Weights of a small mixture-of-experts language model, trained from scratch on English Wikipedia.
Size: vocabulary 4230, 21M parameters.
Below are experts of layer 9 (counted from 0) of a mixture-of-experts language model. Rows are named down (a neuron's output weights, with its number) and show model dimensions 64-127. Each number is 500 + 25 x the weight over its row's rms, rounded and kept within 0 to 999. Numbers have three digits each.
Before each expert's rows: a language model's description of what the expert responds to. This comes from a sample of Wikipedia text that the model never trained on.

# expert 16
Description: Closing quotation marks after quoted names or glosses, plus percent signs, LaTeX dollars, heading markers, and some conjunctions like because, despite, when.
down0:516533500518500514482528519520479487470507474554494500494492495552484481482502516458530500498477485472492457553499570517500525480498516554511508511490495495507508509461465471498486486546475492
down1:487493520498499492494518490524529503511533485467496471535505514475498555476496483525544489509495502486503523455511543514553498495480474489494488530467497483493512507511554467490461527478547501
down2:500500497487480515517536555491518457503522459539501507530507469524524519509478446511496522488476503502516489435511508541495483503532474447503504475561491449476492484544508513488484498447479495
down3:505515497499490497505468571500480544533492563468473482494508489528527529487455480493484461476516518492479482493526526510526461511487475539486489514517535498492520481465480516511521509477542499
down4:474472551529501486514524568511484513535505467492512534487483509503516505525501532486512506516507478443508517539509452455501492493494509520479497477530519557509504507503479480495465453457535510
down5:513503531534480507537464503492493455530465511486548489490503492492507457546506452539500535488474501548508522509504475487481477527514491489501503467547542433509484471475514522495529504457456495

# expert 2
Description: Pipe separators between cells in wiki tables of names and places, plus possessive 's, closing quotes and punctuation before a word.
down0:506519547484479508515495540493514518537493471490490449508496509526478489496500442485472517457483493500531466528540458486484505502512488531500508514477456442499491494482529514482508488521543490
down1:448484507491529512504480448493519532496501533513488547524497500523553522455496508500522492522485524501462512460513535521464543510458493475523494501470470513487504510506486482491491538500538488
down2:481466504460500459481491507542486495511445528480522514501496487447527510501482484507500483477527497501519523507481532528521496506474489516507492495550543464499488532494506516499453477491450508
down3:465496514537491514486522481524505447459526521503529442532505490498497544462546500507477498504495518510486489500498518492485554505465481499557508532508461510495486487517512492490503514523468533
down4:523534492501486484544484479491488534512476491493486531527503488489471489520505544534464505495487521493496479490485492494454527475523428518507518503481543491501485515511519518500518517511468528
down5:520496494591503509438536469478518504527481496464464503537497508527488496508550478489529466500492511534523511519489493520529461495537529506483508464499494510501508552519496510497492483491535497

# expert 17
Description: Pieces inside words, acronyms and numbers, such as I in S.H.I.E.L.D., digits in coordinates, and inner syllables of names.
down0:529510488489498460530481460531512547463497491524547511485475496503519481535494510529501522517488487527470530528485479487499449506504477557499496516491485535522533469470525500493504487515497475
down1:497549501540515516499556532494498483506503455491493520482474499474512540510470506486479488494506504512470571482481498471492523509480534581492514520461500475514505510500494498480487477458546436
down2:445501464484488492448466490484482484507532514487498479531505502497484511529481560512512492491515499565486476462508490498540511487526526470543488509489451508492471542503483509510520546502510544
down3:522507473497498493439543540518518474508503519531525458478508502546522520462472552421514497516462481534508479486485510508511438477509495512505489476463488452508475495505500515498492499490505474
down4:481520520556481505447472521522524503506503494475526527474530493501492449471506494485470517499505514490490460513517489475541490494501525534521493522485531513472475476498495488511459504544524508
down5:507499485476483515540435489558459536446474491506499501439546499528526537502495494495465524523492493538512509509478527514524528490504496481474490512477488483500526455488489505511523464541495530

# expert 24
Description: First pieces of foreign, transliterated or non-Latin words, and stems like sur(name), respon(sible), Mil(an), including raw byte pieces.
down0:430487455502479497492507489498542486475522502517466487524489507491507512564491464501506510494520504501487493492500487541523493502515508504478508441534547505496469510518488523505487482527431529
down1:525496549480551511504469474474500531528508523484500524515478498493511463482472516430546510514464483425500500462537471509442492498484517479503483533496470550503498519508489493505509479459508464
down2:491486517475512517530438482473535495496496520483516487497533514485470512457478521498462479483461485475518498467479577493496513499489479484514475481535444506510502468493498498494500531498474493
down3:463513491503534499563493523488467540490491496487480536460517523497529531476526500522441500518549510449559503515490501493484517493474534471478501514542482521482520490455465496513519474479506488
down4:478500471522512495560470489506481499515504558547555478530502494515506508467495452476481516473508498539493473458517487491492487502488472530494492495499538513451452524479531489501484460491464557
down5:518503520557498469466458505484558497498495526468561446537499491505526479482526529497521468527480508481478537505525467471521486518511530505504504522479461513493503546493501492490478527495538549

# expert 9
Description: Opening pieces of words, often capitals or stems after a pipe, comma or parenthesis, such as Bu(ilt), contribu(tions), App(s), Scientific.
down0:472498519499529495514561511497497486484491482513474505504506480524515406514531451456510496504476503540520521468457490501482488510508452449525495527539500530484511525512516477515549510531520461
down1:486511470503542491518475493509474483513517496484489482486511516476513459501518544466501542482503505455456501521469460495511477479532524474501499514521462496482531498489487527497526523501544474
down2:495541494526503491512474460518532489499499480530573473480505499517433481509537521481480471487503500479487529504506509512481465506498493505468505523491550506530513492494470472503494483528469516
down3:520487513496497506530475490529491471498488498478559482480524466512547491457518478488506530487527510462489534485455502517499562485520457461533501510482510461495520548493519492516530498534505521
down4:515468504525456535488530488461495514531498504535497454514519506490471531468481474480486509518496503513501485465473495488508490502525544503503506483450481535529439528515525519478508557499505500
down5:511525515462534514454531488490505530464517487501548505490478484435520480498475489480490525476491494494503533474488455514475500523475507440544507511487510540518476543497477469521512448477498500

# expert 18
Description: Inner or final pieces of longer words and foreign names, such as -ly in violently, -ring, -ord, -burg, -ock.
down0:485520582498511514475504483484546468523483523439466503521507515495515498496498518519560464497536483566482458492512500502524512501537501509514491477505445527453493520480539495502543477495544504
down1:503474505519508477495439497453498477539507493516508526563512516470529489471502495556500522509497482487443479509458494500507513476522486532497495490539416503496493467507501521495487509499542538
down2:485513500511490486479510479514494481517487484495510432459488502545522511425482460513535509485536493501484523498512504519540518477499529478471509526485458544497510503497551509490489492517467511
down3:504482525488500510529441543552500455523475501500566529522497453512490493490487464491490526492503523498527508502513519474544489505492493518541483468449588461512525524472526478467479540477481515
down4:528485464474504489466510508534532457513538532496499485484509500507532510522487464461478485503545479503465539484488496489532495531520503537518480503574496484485506520528487524510486483500491513
down5:522535549525466520527513536493499469488454466503470526530474519507446441458541504527531462496527515485488490475526475480490457493496552473565516483463526518533492463484517493495477518468474528

# expert 10
Description: Opening stems of lowercase words right after an article or preposition, before a suffix, such as ov(ary), typ(es), vill(ages), trav, approxim.
down0:498488462513503506507508525481455462503487507547498507484512522501515501477468537467529510519562499516499495496534525499507463470540542495548499506490512461509502480491462530492481495500467496
down1:511467518505495480528455510549499455524477527497483532498490466466531441514492520518521477531460493529489474510511519475522532527519479536499497519483454501525509537476513501510494479569508486
down2:519474512485486493486538520505533510528532473506534475535494521451491502485492518502489496473511492515467491530492460502441541519502524497521502474483554475491489505520535485512487479475505519
down3:484483471505489496535513521485445493489559508585507485505505496495468466504516469542464557525567494529470472504494493521456521507484530464482493490501498543479522491474490477490458492512468525
down4:511524520476495523561488523505504519448505502504536480465496466438463487490505521495497492479480513489505483502551519504452522511538482499521503512510504488505518509481479466506559500500502505
down5:495481553488456501482517514504500533545461476461491480492469509489512491518545526499476516524502485476496544505506532488499493505466483484469510534462524526510492475474533474504518471463545480

# expert 23
Description: Short table separator rows under headers, numbers starting vote counts or scores, and inner syllables of foreign surnames like Herzog, Hernandez.
down0:517519515499494530484518503509453471525509496478511503484509487478451455479524494504481493470459495512485477503503478507530495524537526495501499497569507513509506467498532498503500560493520546
down1:538506497476479542511527527524464504506497501505477522465520514504426499522472479422493500521490505496514486511525485494509484494509569529501488519444517467493521536526456508513496523499508496
down2:473494520517485472470517535532480498462496500488470535476531503466448501539482491486531503473515503510492487499512544493510457517476487465483498480522537497526495514513489466504522497487531522
down3:516538529468509510576544514510499518528485480539514497518516483521505489445517513489500458487477501504494507518528493495519480485505512540461493480486543474503539462483525494506485488546473445
down4:471520480555483489530482457503515486428498470600487515528505508536500483517485523519503529480522500520530519518513433501518452474514518510473501478490530432491502519484497475494520509520491510
down5:511491528516505548477504562467492498495501542477526505517506470501467521517524477475499523509530493523485485515541434483510495514571524561520490497475544512535512466465535510508495476466446511

# expert 27
Description: Line-initial list dashes and bullets, heading equals signs, colons after infobox labels like Directed by, and row-starting pipes.
down0:459482538507516503513542477494505514452483497492510530507488498488454497557491544532512509481474493535535485522450560473460521524515511444481516501506506497501503515487530456493458496469522561
down1:502514493480502493485491501506480503489508470518438530466521524511462537509439555490487531499474521507503522527480491503489520527526530469495516491519529498530506490469518457477498512497507488
down2:493496505556506482520469485597496502481487477482514509489513516472493486503518466541494510483524512500494535507469549461454510492494502510524502500465525480497489508461434495513531499520495465
down3:489473506507523496523514459475504511491519498516486436464499498487476486507479503444509519512519520486499514527481494542488481551463512466488500488563504509541530483508507455508497494479518498
down4:513495510506520490515545540545468496507465506513525514505492501507506449484479510487494513489538471475492521443537526467496484483485522543497504484523498476498507503502473524499514510455479460
down5:499526485492549495497490516467517517493519486463518496542485535508501523478522497509502506497477519489460513501465510518450473511508495495508487527517576529497487540483537506500471525514458541

# expert 1
Description: Word-internal pieces and apostrophes after acronyms or capitals, such as SPLC's, Master's, Dr, educ, Cul, and odd sequences like SJL/J.
down0:514553482495502471482450530530516494529492519533521445495522504502485545564477432489472532483484490500507504467480524472527487496497524522506500483519479502498530487494488463483488520450423456
down1:512500512482478499508501544515466510527507487480554492504518454483499459507493469511522520498564486530494511436459512515509463498480515463485490471488501489488519507530515496491475491455500515
down2:529531569506496538549490521491475459533538508500544512517486504446487519521483529494487467492520509499489551497515496502499518491479482519515498484493523486475520474463515482499508430518460491
down3:503517489543506492473526528502484458511469512505565514450512502475444491486480533514475469475491487497481517553518536519497508481483531518524501510477509500489511484494500513511448545525485470
down4:462472498497490472494515535556454501492588535494470480497500492519540524457510514474457516500462491464527514520476533494492536513488522450523504502540524529506498472495481498498469496498529506
down5:526522505532479502472481552483539515496508444463527491493508471486531534486476501500475511514525501517506505514502517520560526499538499526551487479537516480516504492531510513502530429507454484

# expert 19
Description: Single digits and digit groups completing years, dates, percentages, coordinates and table figures, such as 197(6), 14.(78), 56(.)5.
down0:518518525496559500467475441461445546466498490487494518503495521510493523501487521501476520522450506522518499521517444500505500501517482504529513497481464507490470468512474484507506450510471494
down1:452485474522520489498492481520525471509526505543479438495507526524504516496500549523484503494468515488489508456515484524533540487458517482481493514517512496525522532531503490478504502496435483
down2:502505484473541488525498530536454488494549460505562507536497495478489515456481510498506465493490489496496543500515505504502454521463492479504502520560504508507551497511495495493479473555507469
down3:569514501478487496488498489501501511518478520515503484483502542472494555513461494495491463511490522545475471503442464484526508492534548499470492467518573500516484496511532510500482509463481493
down4:507505496487476509547557478485494528519502485501504519478512504512445487501497496543511526485517502531497512478551486504469501498479539504507513498546493495498545476446522564498491495468467506
down5:534486497448506518484486495578470550452517492474488512465504501504459482518470523522490520499496483506525528527449488551492497496473508485486508505434528491498506493468530498498476535512502460

# expert 5
Description: First pieces of capitalized words and year prefixes like 202, 199, 194, starting names such as Stev, Georg, Mar and month names.
down0:540525505525528489535484528502438477495501470478524479517522529515499501479508490504512520496460507528477490530513487506475471494518518502467501470557524485499504445505500478481483480542490503
down1:481515509506495494504480466511513550462496497504486516518506518482546538529526486530478501496510504525527536451521507469504480515476498529492510476527512493537504507540504516498518503497440476
down2:473502465450465521466510536557511500517455501492477493494501551468475542535488475544515489492516506569507527496526461492554474477489551524508497512463561501489487494495478469501503456480478506
down3:467485506478514525566516497506458500529514546467509463498513485487527533454516504530477504504495521508531529492482523499441466483483497493503505530492459526505509495528520516486492526531487537
down4:520484525498522498514461541478501473497527487481496541477503459511478473517489498510486567479508488507501462554497485469470480500526501490496497549474523509495513474466503488524487476469523496
down5:481517461485479486466481481508467441474426528552538530491487504504494455531489534545491507501508506508518515475517510548526489535492501444485497498543543492486518514490501494518521461524492475

# expert 6
Description: The pipe separator between cells in numeric and sports tables, plus semicolons and score dashes like 7–0.
down0:517501512530519503500527512511485471465546491476531457475490520530509438533530512527454502501476502483524497489507504495510494503519542496502504530486552476490504545480511490498491486489489492
down1:486496499486519492527471468525489528488527494486519512502494499529510515494493499463502510497470507463470480607475486469516482473485488515481496526487533509498526479479516480506493497505528494
down2:449462487492486512450482504528542532467481534444509523534490494490451512475512457520479466489487482534511484473463541558511509473484492505518493442527499525517506492521451509502497501493537516
down3:484520480507463468553478497533522529466493483536482503470485463525549524485502485468486521492529502487521512506475530512512512479481471474524498460536486490514517486503482511490529498511492485
down4:469523518471499514523545506470530482490528477485520476511501458474485503518513459500500549500480517460518496453531503524541479505500518448521492488477520479488495519495518540501517507523506481
down5:532492517513476509478507547538509494531435442466492542475490505485502488478513478485479541516490508481489518544528531501482515480538489555495506544496532532478504511518434505521471501473521484